Weights of a small mixture-of-experts language model, trained from scratch on English Wikipedia: 10 layers, 4 picks a token.
Below are experts of layer 3 (counted from 0) of a mixture-of-experts language model. Rows are named router (the router's row for the expert), up (a neuron's input weights, with its number), down (a neuron's output weights, with its number) and show model dimensions 0-79. Each number is 200 + 30 x the weight over its row's rms, rounded and kept within 0 to 999.
After each expert's rows: a language model's description of what the expert responds to; "comes before" lists some tokens at least twice as common just after its tokens as in all text. This comes from a sample of Wikipedia text that the model never trained on. Tokens count by the router's weight.

# expert 27
router,202,227,150,189,223,231,216,236,155,254,198,181,169,203,203,212,175,172,240,172,177,208,179,208,240,236,252,153,171,187,181,154,214,195,164,149,236,217,208,206,205,183,155,170,210,244,156,202,254,182,172,182,183,218,201,175,157,180,226,147,201,183,240,219,226,214,147,216,200,161,261,188,210,215,167,227,186,253,159,189
up0,168,171,267,204,230,215,209,192,154,173,175,156,225,219,205,157,204,145,204,190,228,167,169,160,215,199,210,166,168,257,178,180,220,199,178,196,201,161,228,181,180,130,182,184,237,240,213,187,205,238,188,175,218,218,126,212,189,185,160,209,216,185,232,194,199,189,175,254,203,250,175,196,218,168,250,245,208,127,197,237
down0,198,189,182,209,234,207,169,253,215,186,225,229,214,155,190,226,174,217,227,162,172,210,212,141,224,218,211,215,179,161,181,180,165,250,185,227,189,152,181,213,244,167,153,236,244,264,141,222,232,202,173,198,198,201,144,170,187,219,140,179,190,255,204,153,166,186,209,176,205,148,199,212,208,227,211,223,213,241,251,185
up1,147,203,226,172,161,240,167,179,191,246,234,210,142,206,187,183,245,203,192,220,268,195,142,242,220,140,243,164,175,197,193,204,220,189,209,177,220,174,232,177,208,219,167,201,230,218,225,184,205,203,167,169,209,195,219,200,157,161,180,242,271,147,179,167,166,190,206,186,166,149,212,185,209,232,197,192,167,167,193,189
down1,192,191,240,203,206,205,187,198,206,204,213,249,191,203,232,135,172,197,214,182,227,197,207,195,219,214,226,221,227,260,125,171,196,161,148,220,189,159,167,190,208,212,186,153,200,222,231,139,189,162,274,182,172,190,169,187,179,199,206,185,217,213,196,242,165,272,206,227,215,204,216,187,158,244,166,100,249,261,160,195
What it handles: Pieces such as le, ent, ist inside words and names (gentle, Kathleen), place words York, England, London, and digits in years.
comes before: "0", ",", "–", ";", "'", "="

# expert 62
router,210,240,147,216,243,249,236,161,147,135,208,197,178,198,187,171,239,241,259,157,216,191,154,240,161,197,184,168,165,147,151,167,159,212,158,133,193,227,217,153,164,227,137,186,170,182,248,225,193,198,190,183,173,201,235,183,242,258,191,222,205,165,205,212,175,219,224,204,225,181,232,170,201,172,226,224,221,215,256,220
up0,240,206,233,233,259,215,181,234,154,206,243,182,230,202,230,175,222,206,171,189,273,207,195,242,154,218,179,192,171,173,214,197,224,184,196,224,185,211,224,206,231,144,235,196,167,193,167,236,157,211,211,135,173,150,244,202,185,195,150,218,163,193,230,200,241,182,177,210,216,179,148,227,202,253,216,164,201,192,199,248
down0,233,247,168,252,202,220,187,255,195,178,146,187,192,182,187,209,197,213,220,182,211,229,128,236,162,209,188,126,192,203,211,166,191,215,196,236,201,201,171,209,185,218,290,207,190,215,187,221,200,186,135,186,230,292,200,185,193,171,145,212,180,159,229,295,214,231,193,186,191,239,213,113,146,232,229,210,186,127,202,219
up1,213,165,182,206,189,181,159,205,181,210,202,226,230,239,225,234,175,207,162,229,234,163,217,196,217,230,176,248,176,247,240,205,176,226,169,165,202,182,233,150,169,155,205,177,141,238,203,170,222,150,256,226,184,180,204,196,212,200,194,251,164,261,206,220,209,203,180,204,269,239,223,211,191,210,264,240,217,209,236,195
down1,185,182,188,210,210,204,160,250,237,166,210,172,240,212,197,162,238,150,234,207,200,195,169,202,223,222,150,187,209,191,189,259,245,234,204,156,235,204,198,193,250,218,209,204,216,197,147,192,247,199,248,146,210,212,196,199,204,228,190,180,164,213,212,214,201,221,205,198,219,157,178,223,184,231,209,232,188,196,235,233
What it handles: Colons after labels in infoboxes and lists, such as President:, LP:, Male:, and blank spaces before numbers in table cells.
comes before: "1", "2", "3", "4", "5", "0"

# expert 22
router,257,181,227,201,194,181,253,172,197,201,222,162,206,186,194,153,240,146,183,212,192,184,185,217,251,248,192,227,211,183,169,193,204,192,195,204,176,204,164,204,170,268,171,152,223,253,212,174,209,200,195,213,178,201,170,187,189,165,182,217,190,205,236,205,242,200,224,197,172,236,212,170,196,205,195,192,224,174,133,199
up0,145,223,194,161,229,215,252,173,230,193,226,232,192,174,175,174,159,193,145,229,250,167,216,211,184,186,204,174,186,257,207,236,224,176,282,183,228,242,219,211,200,227,152,152,173,180,218,209,172,235,222,169,191,160,219,236,213,142,196,192,180,186,202,192,197,211,149,224,180,229,201,184,192,206,217,229,178,160,193,228
down0,234,175,215,204,147,230,232,240,203,208,206,186,206,165,200,229,199,108,189,189,194,245,248,206,189,171,261,230,174,150,187,280,190,244,200,213,238,200,233,189,209,256,239,186,191,228,246,194,220,222,240,212,190,215,212,226,240,204,202,180,201,207,207,180,159,187,211,150,224,226,256,189,190,248,197,195,193,241,208,205
up1,210,197,201,181,232,199,192,215,191,235,212,168,212,178,229,209,200,231,143,142,211,211,159,161,242,217,156,214,138,215,146,217,204,178,206,153,234,170,249,136,196,221,203,211,207,175,236,176,171,193,226,217,214,215,184,137,236,195,214,181,188,216,211,201,260,186,200,172,206,205,181,245,205,195,210,200,198,139,177,242
down1,191,195,131,233,201,229,233,192,225,199,185,188,165,201,166,215,208,211,213,240,193,202,196,191,199,210,253,199,220,171,194,166,238,212,170,204,180,211,185,208,225,217,185,194,187,196,190,235,164,167,244,177,241,173,189,199,214,276,182,235,183,216,216,236,170,245,168,223,210,240,170,196,194,216,193,192,132,248,229,178
What it handles: First digits of numbers in dates and table cells, like 1 in July 1, and name or word pieces like ell, v, ius, ix.
comes before: "9", "0", " |", "8", "5", "–"

# expert 38
router,175,224,219,267,239,208,154,134,151,167,182,207,198,244,186,207,205,164,202,210,220,249,252,196,211,214,250,197,194,178,182,215,198,172,217,218,208,177,164,204,183,147,180,206,213,158,214,236,201,189,201,230,230,243,117,205,192,203,265,229,189,155,149,234,191,164,195,181,215,192,235,246,227,200,189,188,213,209,245,160
up0,192,190,266,195,227,192,186,214,172,213,207,192,162,231,195,158,206,181,169,215,182,193,185,178,254,183,172,193,254,217,132,198,245,169,268,139,215,189,146,191,232,216,185,189,162,210,255,211,161,153,167,159,152,192,182,218,149,225,244,175,216,124,230,143,179,169,252,246,183,245,220,179,217,226,156,211,231,163,216,193
down0,226,236,182,185,221,168,227,167,194,218,168,265,241,276,156,178,188,206,190,260,160,192,163,220,245,215,247,221,149,258,204,156,148,221,230,209,250,184,202,208,164,201,215,196,185,202,166,222,176,147,164,234,232,185,193,258,233,252,164,210,190,210,207,158,197,200,185,198,210,227,227,227,200,187,137,172,198,224,181,162
up1,156,136,192,186,244,157,188,153,185,189,231,187,205,189,210,267,209,205,146,164,237,169,184,199,156,192,230,190,189,191,184,185,191,216,240,232,210,199,181,183,217,191,170,233,245,266,182,194,227,195,183,173,193,193,170,256,153,211,188,190,175,254,169,190,236,174,158,191,187,236,198,206,208,207,220,202,167,210,195,155
down1,179,192,164,189,274,160,147,201,188,195,186,203,163,178,204,127,233,227,233,158,149,234,220,217,151,205,177,176,213,197,212,203,117,195,186,175,180,181,178,138,228,203,207,270,222,197,138,233,177,171,179,192,183,265,168,124,238,233,192,219,192,211,177,205,206,233,192,191,218,204,204,237,170,145,196,161,242,197,194,179
What it handles: Spelled-out numbers like two, three, four, particles like up and back, and word-final pieces such as ag, ul, ay in Gulag, Ajay.
comes before: " of", ",", ".", " in", " to", " years"

# expert 15
router,200,146,162,193,177,171,193,233,136,205,193,197,152,230,167,175,172,136,237,176,183,163,228,201,197,173,162,220,183,171,222,260,213,214,223,204,219,190,216,192,198,179,172,217,203,240,159,201,247,261,242,162,211,176,183,177,251,184,170,217,249,179,224,233,198,237,219,208,258,205,199,178,243,214,222,183,180,166,229,186
up0,237,179,192,161,186,155,157,169,180,196,189,210,216,193,204,213,178,179,171,160,151,222,171,203,230,192,199,190,236,243,212,242,211,223,214,204,185,239,201,147,217,189,203,249,164,199,223,172,212,208,176,218,200,144,202,182,165,219,209,159,207,190,195,230,226,249,202,217,207,220,220,161,230,242,190,155,211,204,194,138
down0,210,213,151,148,217,184,174,189,209,218,200,192,201,183,191,215,214,193,239,161,215,144,213,201,181,189,128,167,266,162,199,217,237,198,213,257,175,228,218,212,198,191,202,191,198,237,164,266,177,210,126,199,189,201,239,182,207,178,168,183,234,213,200,223,161,230,206,163,252,206,221,239,175,248,189,199,260,155,179,177
up1,197,180,194,200,286,189,232,217,187,194,224,184,225,199,201,163,162,249,214,199,213,194,222,162,169,160,162,179,179,192,213,204,168,179,204,213,184,230,229,223,238,129,203,251,192,174,170,210,216,186,207,178,257,220,205,229,210,199,194,164,198,238,159,212,110,239,185,179,209,203,193,173,184,136,221,219,129,167,195,197
down1,228,235,177,166,186,235,188,250,159,199,117,178,229,161,181,198,172,259,204,218,158,203,165,199,173,174,190,181,168,206,167,206,181,190,157,220,208,237,253,224,201,179,235,229,180,254,170,191,225,220,178,155,237,199,238,188,206,222,150,236,218,175,229,295,144,227,210,199,237,168,182,196,181,224,231,168,193,151,147,179
What it handles: Pipe separators between numeric cells in sports and stats tables, plus semicolons, dashes, and words like time and married.
comes before: " ", "\n", " —", " +", " .", " —;"

# expert 21
router,215,231,143,188,210,161,154,253,229,184,187,185,220,187,186,166,217,209,196,196,137,220,194,205,220,159,232,149,227,180,184,224,188,208,179,228,181,258,224,211,248,245,209,191,160,241,191,168,220,211,151,201,164,188,243,188,151,250,182,198,240,229,226,204,180,213,126,219,219,161,211,213,225,281,217,161,232,276,265,190
up0,192,225,200,137,241,225,207,225,183,190,232,214,213,237,170,229,235,214,203,209,176,147,223,216,195,212,161,223,203,188,163,197,268,204,173,181,199,247,202,201,171,128,275,173,220,182,161,218,218,252,175,199,249,203,209,180,164,232,187,206,199,210,214,160,219,205,197,202,243,230,160,196,199,201,192,229,203,229,176,246
down0,217,181,133,225,200,194,159,236,177,190,194,158,166,183,196,242,196,220,206,214,229,215,207,189,174,226,250,203,191,223,155,154,152,171,205,193,167,139,249,188,192,172,227,226,215,213,181,163,224,117,245,168,181,234,219,206,228,185,185,197,320,234,184,215,143,144,179,174,165,270,231,197,201,171,210,193,188,220,239,167
up1,170,202,151,218,196,214,172,262,238,221,195,217,175,225,230,237,168,265,194,203,182,209,195,206,205,219,147,169,202,166,182,202,245,226,262,187,183,231,193,221,247,221,207,244,171,148,234,216,169,170,221,200,224,217,239,203,287,213,186,235,214,201,281,187,237,162,178,249,185,173,216,245,212,180,191,187,191,223,211,183
down1,262,188,160,248,229,238,218,162,208,176,197,159,177,189,217,158,237,208,152,183,208,190,187,172,216,228,221,195,226,186,182,186,215,198,137,234,223,186,182,179,218,209,212,154,238,156,145,146,189,244,153,172,200,199,190,182,168,203,203,171,166,230,163,188,196,191,186,199,190,196,170,178,179,194,194,117,147,215,135,217
What it handles: Final pieces -y and -re ending words and names (empty, difficulty, Eyre, Blantyre), plus digits inside dates and numbers.
comes before: "1", "|", "2", "0", "″", ";"

# expert 42
router,135,172,249,155,229,218,284,232,250,196,156,173,180,164,249,183,224,216,211,181,155,163,175,179,219,149,159,212,172,256,241,200,175,184,211,256,171,183,225,245,156,161,220,155,252,184,215,258,165,219,200,174,220,220,246,226,208,196,207,190,240,199,200,263,188,211,185,247,172,199,174,205,200,156,185,240,183,188,193,226
up0,188,141,220,190,209,200,200,174,144,230,210,117,218,209,195,171,215,173,226,168,202,134,207,178,221,185,202,181,172,234,238,170,191,169,199,157,192,183,226,229,183,163,218,223,218,197,237,201,175,205,214,202,179,168,232,246,172,211,238,178,194,166,162,225,159,209,194,173,205,193,181,188,221,187,204,215,196,227,176,209
down0,208,217,203,226,220,195,201,186,229,246,236,183,131,197,244,212,190,156,149,185,198,190,187,228,115,198,202,207,187,256,193,128,169,185,211,205,208,226,180,212,192,151,212,231,241,236,189,208,174,209,231,156,198,234,207,156,194,228,199,171,203,200,168,246,188,217,198,142,267,192,193,209,226,179,212,179,163,232,212,211
up1,227,222,218,177,200,249,180,237,184,156,210,193,175,221,177,235,149,162,138,179,250,236,204,186,180,196,214,227,155,152,202,136,217,194,249,214,232,207,188,208,159,210,166,166,248,204,154,228,199,254,216,186,214,208,200,275,214,254,189,173,192,199,200,207,194,180,197,163,231,210,139,208,292,217,208,203,170,180,218,185
down1,212,192,212,218,169,191,207,138,203,185,229,215,230,141,186,189,186,126,217,229,233,248,197,205,180,210,199,222,203,167,175,212,174,147,205,233,244,220,234,287,182,208,203,162,230,199,182,233,207,244,214,182,178,208,214,197,174,216,192,203,264,206,217,181,200,240,241,165,246,229,196,206,208,178,177,175,180,230,219,144
What it handles: Commas and the conjunctions and, or, but, while that join clauses or list items in running prose, often after a plural noun.
comes before: " the", " and", " a", " which", " but", " he"

# expert 6
router,218,145,192,221,208,178,174,178,195,252,190,189,186,213,169,232,173,176,217,173,258,247,173,206,170,239,191,185,228,232,156,178,224,163,225,186,165,242,157,170,198,205,145,189,242,190,174,225,142,169,262,270,232,182,185,186,220,191,183,210,169,184,188,222,211,205,171,187,155,151,207,239,190,235,211,219,166,165,228,234
up0,219,153,226,204,192,185,250,172,188,196,177,196,213,149,207,222,221,162,201,188,199,242,202,195,197,187,239,161,174,218,166,160,225,128,214,159,154,224,204,190,187,192,165,233,235,200,163,224,233,201,305,171,172,211,255,212,238,145,198,232,183,214,209,277,212,194,155,163,144,161,270,255,232,221,175,190,240,223,257,208
down0,190,177,144,207,229,217,159,200,169,215,166,160,212,186,226,198,178,223,217,198,144,222,193,186,196,238,204,166,207,162,177,122,198,172,223,236,232,179,148,188,230,204,202,182,225,203,177,196,222,257,212,160,202,213,215,164,201,180,236,219,202,180,214,322,161,210,233,148,216,182,190,155,224,134,167,206,171,190,219,155
up1,162,194,178,189,197,183,238,173,290,213,212,202,217,206,158,204,138,141,175,194,178,186,234,199,220,178,179,179,232,221,204,163,189,194,203,214,133,185,191,243,224,106,158,208,228,200,196,272,211,230,177,166,175,205,197,236,158,241,192,168,265,215,267,155,198,242,192,277,177,193,194,181,169,180,154,235,216,202,165,250
down1,175,214,168,163,215,169,207,196,177,216,222,179,196,215,183,167,183,171,236,170,244,243,147,127,133,187,178,170,180,220,144,176,213,223,235,189,171,167,173,218,187,180,199,210,218,180,219,172,225,226,197,181,208,217,183,228,204,197,214,216,212,191,185,168,202,146,203,170,267,194,247,179,196,214,168,193,169,204,151,197
What it handles: Table cell pipes, closing parentheses, semicolons in credit lists, and capital M or R starting names or abbreviations, such as Mac, Mc, MR.
comes before: "-", "\n", ":", "|", "I", "TC"

# expert 17
router,156,146,189,242,165,128,197,215,233,231,210,149,201,214,150,233,181,181,187,215,238,192,190,162,150,197,184,177,155,201,243,167,161,181,182,144,240,142,188,180,188,221,179,196,171,226,197,197,167,208,198,170,197,167,190,215,144,132,176,186,230,189,223,203,213,216,175,220,217,166,192,186,181,190,163,176,211,234,171,188
up0,243,217,187,198,180,182,182,231,190,124,226,211,207,150,235,170,153,252,208,210,199,190,221,259,159,171,242,254,187,185,237,158,242,192,165,186,258,166,158,240,210,155,164,160,202,236,201,217,245,193,181,194,220,216,260,216,197,246,201,181,162,215,162,203,280,198,210,179,189,193,215,189,191,270,211,202,125,226,174,209
down0,171,192,162,221,214,205,204,188,181,204,227,206,226,215,181,210,121,222,217,201,178,212,231,181,219,231,163,155,197,230,189,191,159,191,194,210,246,224,169,110,202,203,192,202,206,198,220,199,262,181,210,175,194,139,244,194,208,191,177,197,216,152,174,192,159,191,207,204,186,213,210,205,223,256,191,180,187,191,118,168
up1,208,224,195,180,220,252,176,198,190,233,192,166,281,221,163,182,162,199,238,135,203,182,257,137,213,137,211,174,155,220,254,137,230,221,220,216,160,198,186,140,226,237,188,209,172,214,200,227,197,156,243,205,217,198,209,204,203,158,153,209,237,249,193,197,280,230,209,211,213,182,205,155,200,223,199,212,228,171,159,205
down1,212,241,185,132,171,179,229,130,257,217,167,191,148,183,194,187,185,194,167,218,194,216,230,211,174,277,211,205,176,230,155,163,193,181,149,211,204,209,209,221,182,195,172,160,161,249,229,217,181,186,190,181,213,179,209,199,184,171,174,194,199,219,167,274,249,207,218,191,228,184,199,207,184,241,207,206,202,189,199,184
What it handles: Plural or noun-forming suffixes that end a word before a comma, period or of, such as stud-ents, amino ac-ids, end-ings.
comes before: ",", ".", " of", " in", " and", " ("

# expert 56
router,173,212,211,198,200,165,179,251,220,190,166,183,140,166,235,212,187,200,213,172,228,222,181,223,163,224,231,188,181,192,205,254,233,222,260,226,201,178,207,207,173,189,251,246,198,208,208,236,210,223,192,237,206,233,190,215,187,208,240,253,256,188,214,162,212,179,236,206,166,133,212,195,160,178,204,156,238,221,190,255
up0,181,172,255,175,190,241,207,241,201,164,232,254,250,201,239,193,246,186,233,261,169,272,165,250,225,179,211,223,207,183,162,231,126,165,217,177,175,171,185,199,244,144,149,188,263,221,216,222,236,178,201,141,206,174,185,212,239,168,204,211,137,211,206,178,169,171,241,171,157,253,188,151,269,195,222,180,233,165,185,209
down0,186,258,187,215,201,199,197,189,290,262,204,238,206,178,193,182,195,186,187,218,176,178,199,188,180,277,174,167,204,199,188,192,225,205,257,203,186,188,190,206,221,164,189,187,231,183,123,184,177,241,191,199,198,242,204,118,209,176,262,183,187,202,249,190,267,192,146,196,181,210,146,219,151,217,176,195,244,217,215,209
up1,145,196,138,214,148,199,173,267,222,231,229,195,205,161,213,255,210,211,198,213,229,236,188,172,226,188,215,194,187,174,247,190,218,198,184,227,188,195,181,207,189,185,187,205,131,199,202,203,187,166,219,171,244,187,178,179,189,226,200,251,237,199,180,142,198,250,217,218,168,246,210,224,189,175,214,179,165,202,215,219
down1,178,217,191,128,169,247,238,232,243,160,150,163,238,145,198,196,213,192,245,209,256,170,203,175,231,222,142,222,163,228,205,201,186,229,220,178,176,211,162,171,191,182,170,217,228,165,191,203,200,166,175,221,166,157,166,175,238,245,194,155,167,224,164,187,173,198,180,193,187,197,226,215,235,214,229,169,170,260,293,149
What it handles: The letter a and pieces like av, as, ass inside foreign or place names, such as Joaquín, Moldova, Sacramento, plus some digits.
comes before: " |", "–", " (", ";", ")", " by"

# expert 13
router,251,221,171,174,175,180,231,240,192,184,140,201,190,179,159,184,175,228,221,165,168,159,222,268,157,181,207,233,219,210,251,184,184,245,213,213,176,165,232,192,208,227,232,189,194,217,191,190,157,136,209,225,191,211,196,214,181,248,212,202,225,163,246,185,155,142,240,172,252,201,168,240,196,211,250,173,265,223,199,189
up0,209,162,195,200,179,188,235,198,232,205,231,180,181,211,185,242,219,222,155,156,216,164,175,222,182,179,199,181,169,190,156,236,220,239,197,186,195,168,182,218,204,144,160,228,253,242,210,195,135,201,148,167,217,199,183,199,165,227,169,199,251,263,208,267,274,228,242,166,169,192,184,199,221,218,183,194,250,228,191,179
down0,209,203,181,200,201,163,189,217,208,171,122,190,238,184,196,221,203,216,252,151,206,231,164,188,142,183,213,150,205,221,255,247,189,224,191,200,238,202,167,228,164,150,181,202,194,212,209,187,217,202,169,240,239,209,233,188,178,210,162,211,227,180,229,271,202,188,204,156,199,206,175,190,180,150,199,233,193,160,179,187
up1,204,195,188,186,214,249,237,205,131,222,210,183,172,163,237,219,170,186,171,214,173,215,194,191,190,188,215,164,237,209,152,185,192,186,213,234,231,164,220,159,146,217,165,178,237,217,203,192,209,192,186,173,225,212,245,229,218,194,188,264,137,206,235,196,212,233,161,158,187,166,183,269,208,154,211,235,219,179,210,193
down1,250,223,150,264,235,226,196,174,176,211,180,213,231,204,183,245,162,194,239,217,223,169,212,230,206,213,183,250,197,162,147,204,203,203,224,225,235,178,217,237,246,233,231,188,231,184,206,212,207,199,164,215,210,254,236,180,176,165,190,184,181,142,257,224,215,201,231,199,245,195,194,174,158,188,196,157,206,190,240,222
What it handles: Locative and temporal prepositions introducing years or places, like in 1946, in Chicago, on the National Register, at, during, over.
comes before: " the", " ", " a", " his", " their", " March"

# expert 45
router,194,193,181,157,199,237,174,217,158,165,189,233,242,185,128,219,210,206,243,171,244,174,190,255,223,238,192,172,215,149,217,251,259,179,207,233,221,228,192,206,204,182,202,213,215,217,204,197,224,209,199,217,211,290,160,167,262,201,184,207,170,214,255,198,201,195,200,227,200,204,252,181,199,156,151,172,188,226,233,230
up0,224,168,162,113,189,216,148,236,202,211,224,226,198,170,144,256,215,222,210,168,211,224,220,200,173,199,242,205,249,224,162,217,276,168,155,190,251,204,217,205,183,200,163,253,189,235,199,192,184,177,184,194,197,239,220,198,210,244,217,236,203,257,208,167,166,187,218,200,239,234,224,167,206,192,199,175,173,166,225,229
down0,196,208,96,291,161,190,198,230,219,177,240,196,218,214,218,162,144,166,223,167,189,234,176,218,249,219,245,182,240,216,192,184,203,221,208,253,164,229,211,159,147,212,194,174,200,214,195,215,231,232,219,255,196,180,211,171,220,178,215,212,208,194,180,217,199,157,161,178,196,237,173,228,211,159,205,196,220,252,186,242
up1,164,152,185,175,133,203,180,241,199,222,179,225,219,180,233,183,194,203,187,213,195,215,255,113,196,178,213,165,195,204,193,221,168,238,174,204,277,190,190,249,206,215,228,192,139,187,188,196,208,203,167,230,223,240,220,208,246,161,249,166,194,213,183,230,161,153,182,207,184,195,252,187,179,223,306,220,238,221,222,209
down1,196,195,208,146,197,231,252,168,244,151,210,152,219,254,172,220,222,226,226,231,188,170,196,191,237,213,242,176,193,196,203,211,208,209,221,179,204,197,206,212,241,245,203,197,224,212,173,194,217,214,193,154,215,154,191,242,226,204,179,189,217,244,184,199,247,184,253,215,195,226,211,204,177,163,219,223,215,195,229,186
What it handles: Digits in numbers, years and scores in tables, plus t, ist, int pieces inside words like aperture, expert, Extreme.
comes before: "0", "–", "5", "6", "7", "8"

# expert 63
router,187,186,200,202,194,260,206,215,193,211,166,231,159,173,195,185,190,175,160,217,161,192,244,148,201,232,227,176,179,204,204,216,201,205,177,138,244,166,134,184,199,219,199,186,236,148,186,213,153,199,173,200,264,175,266,216,198,209,189,139,194,231,176,236,209,192,217,166,150,207,200,149,228,229,161,185,189,172,174,180
up0,195,197,209,178,209,186,216,227,186,185,209,179,188,181,202,194,253,221,210,215,189,221,175,152,216,202,153,221,136,169,161,175,176,185,214,254,157,199,210,213,148,176,235,257,168,232,183,234,167,172,137,115,159,180,206,167,188,182,225,213,230,212,154,213,177,184,166,200,198,163,184,191,199,197,173,285,210,158,174,180
down0,209,221,182,204,186,173,214,199,198,146,194,185,260,262,216,254,233,193,182,213,171,228,194,149,223,209,168,216,164,186,141,244,248,190,123,191,189,202,201,182,165,110,218,215,135,232,218,187,184,200,174,170,198,199,242,224,194,173,196,189,208,196,208,174,211,265,169,182,186,186,227,194,214,211,227,166,207,170,166,223
up1,220,195,228,229,231,260,163,193,178,162,205,192,138,192,170,205,198,228,183,153,200,180,170,206,190,183,204,175,151,201,209,184,211,183,146,186,210,185,265,244,236,217,141,162,200,185,176,150,236,157,223,169,244,179,255,238,199,227,225,190,197,168,136,200,203,215,182,190,206,238,217,237,175,212,202,206,274,179,209,144
down1,189,166,195,204,223,246,208,206,189,218,201,234,177,169,200,187,198,194,166,188,250,216,186,202,198,252,215,186,226,222,180,193,141,256,225,172,218,220,244,235,175,212,172,180,189,125,156,234,188,221,170,168,189,191,199,170,176,234,224,166,197,223,216,243,175,192,222,182,201,229,176,233,221,194,159,169,217,226,138,196
What it handles: Sentence-final periods, commas and semicolons, and pipes after the first column or header cell in tables, plus === section markers.
comes before: "\n", " ", " The", " He", " In", " It"

# expert 59
router,191,228,219,204,294,177,202,172,223,216,163,205,180,161,275,177,210,207,178,144,231,163,237,218,156,195,212,214,180,242,208,152,213,219,209,176,176,180,257,160,201,151,220,226,223,182,164,193,153,205,193,188,220,250,225,212,218,164,191,169,183,239,188,228,167,199,197,225,247,206,139,191,207,231,187,220,178,193,243,148
up0,141,231,139,197,280,251,198,190,159,185,156,153,209,168,172,211,216,188,236,151,188,170,180,195,221,220,175,200,234,210,203,217,219,209,230,221,206,217,166,208,214,209,231,238,181,161,198,207,233,237,193,169,177,224,230,230,303,156,211,166,251,169,147,215,195,164,250,191,202,178,169,222,204,182,267,205,224,181,183,168
down0,202,190,176,225,177,193,203,139,209,165,174,155,225,195,173,201,205,212,199,196,156,159,180,227,225,200,203,213,221,180,210,188,209,221,202,228,188,213,206,187,174,220,196,135,155,149,186,201,237,213,171,169,206,179,196,190,222,186,169,192,199,178,211,164,190,230,209,219,220,237,194,205,253,191,183,238,185,201,144,182
up1,234,201,234,202,247,250,177,166,256,199,218,191,198,252,171,172,188,175,262,251,195,143,203,215,181,189,234,181,207,177,211,172,198,244,195,207,197,156,201,206,182,188,208,190,215,167,207,235,203,190,192,207,130,226,204,202,239,189,245,198,216,154,213,212,199,182,206,184,211,164,245,210,225,196,220,213,192,200,277,240
down1,215,197,170,196,204,202,207,237,217,192,222,212,152,185,210,170,204,246,247,145,199,191,143,213,201,222,177,239,173,116,172,238,157,230,172,181,152,204,214,189,205,144,253,177,191,181,216,186,234,189,220,201,174,157,206,155,239,237,220,246,237,197,253,239,174,224,212,124,194,175,231,262,197,203,179,206,207,177,205,243
What it handles: Prepositions and linking words in narrative prose, such as of, to, as, with, for, where, often before the or his.
comes before: " the", " a", " his", " was", " an", " he"

# expert 48
router,232,256,235,208,209,191,176,237,204,154,214,235,180,208,182,198,211,217,172,209,169,199,166,192,151,150,176,208,234,254,226,198,192,154,187,175,191,179,241,191,183,184,206,206,245,188,217,215,214,173,178,173,209,154,195,166,168,204,213,235,208,214,202,205,173,221,172,173,207,231,218,198,221,145,201,246,222,218,187,206
up0,244,192,181,199,197,220,211,261,202,170,227,178,224,257,189,182,204,194,184,162,221,216,193,159,235,209,136,205,201,231,208,198,182,187,194,220,169,165,176,204,206,198,207,224,245,240,187,234,188,230,209,243,130,205,171,165,214,239,226,198,226,193,184,163,160,189,226,232,217,235,193,217,166,243,161,223,171,153,217,230
down0,166,211,180,209,194,185,250,177,140,191,150,198,198,165,182,197,212,236,205,185,195,165,184,185,208,186,191,194,175,207,220,166,205,228,137,227,223,206,199,205,168,189,214,194,247,171,187,232,227,235,187,194,253,235,171,186,211,195,125,221,229,246,203,201,255,226,166,257,206,217,198,234,168,186,149,229,189,183,171,157
up1,180,149,200,226,234,190,179,243,174,217,286,220,200,225,203,202,159,231,143,159,149,173,209,212,228,164,222,206,249,202,249,229,224,186,205,202,234,212,83,203,182,180,176,195,194,213,221,194,168,209,166,182,227,279,157,202,204,207,198,198,207,164,164,194,221,170,190,173,176,236,224,172,186,152,203,185,197,154,234,166
down1,219,195,207,257,178,180,158,210,200,255,229,216,250,223,183,271,207,221,221,208,198,178,237,182,194,177,195,189,221,206,211,177,181,231,206,210,158,165,117,229,210,236,148,148,176,210,155,186,191,230,208,218,203,204,248,193,153,104,191,248,202,183,154,174,179,172,240,175,164,159,173,204,211,245,205,251,238,135,199,197
What it handles: Decimal points and digits in statistical tables and percentages, plus the word piece ad or and inside names, as in Nadadores, vandalised.
comes before: "0", " |", "5", "3", "4", "6"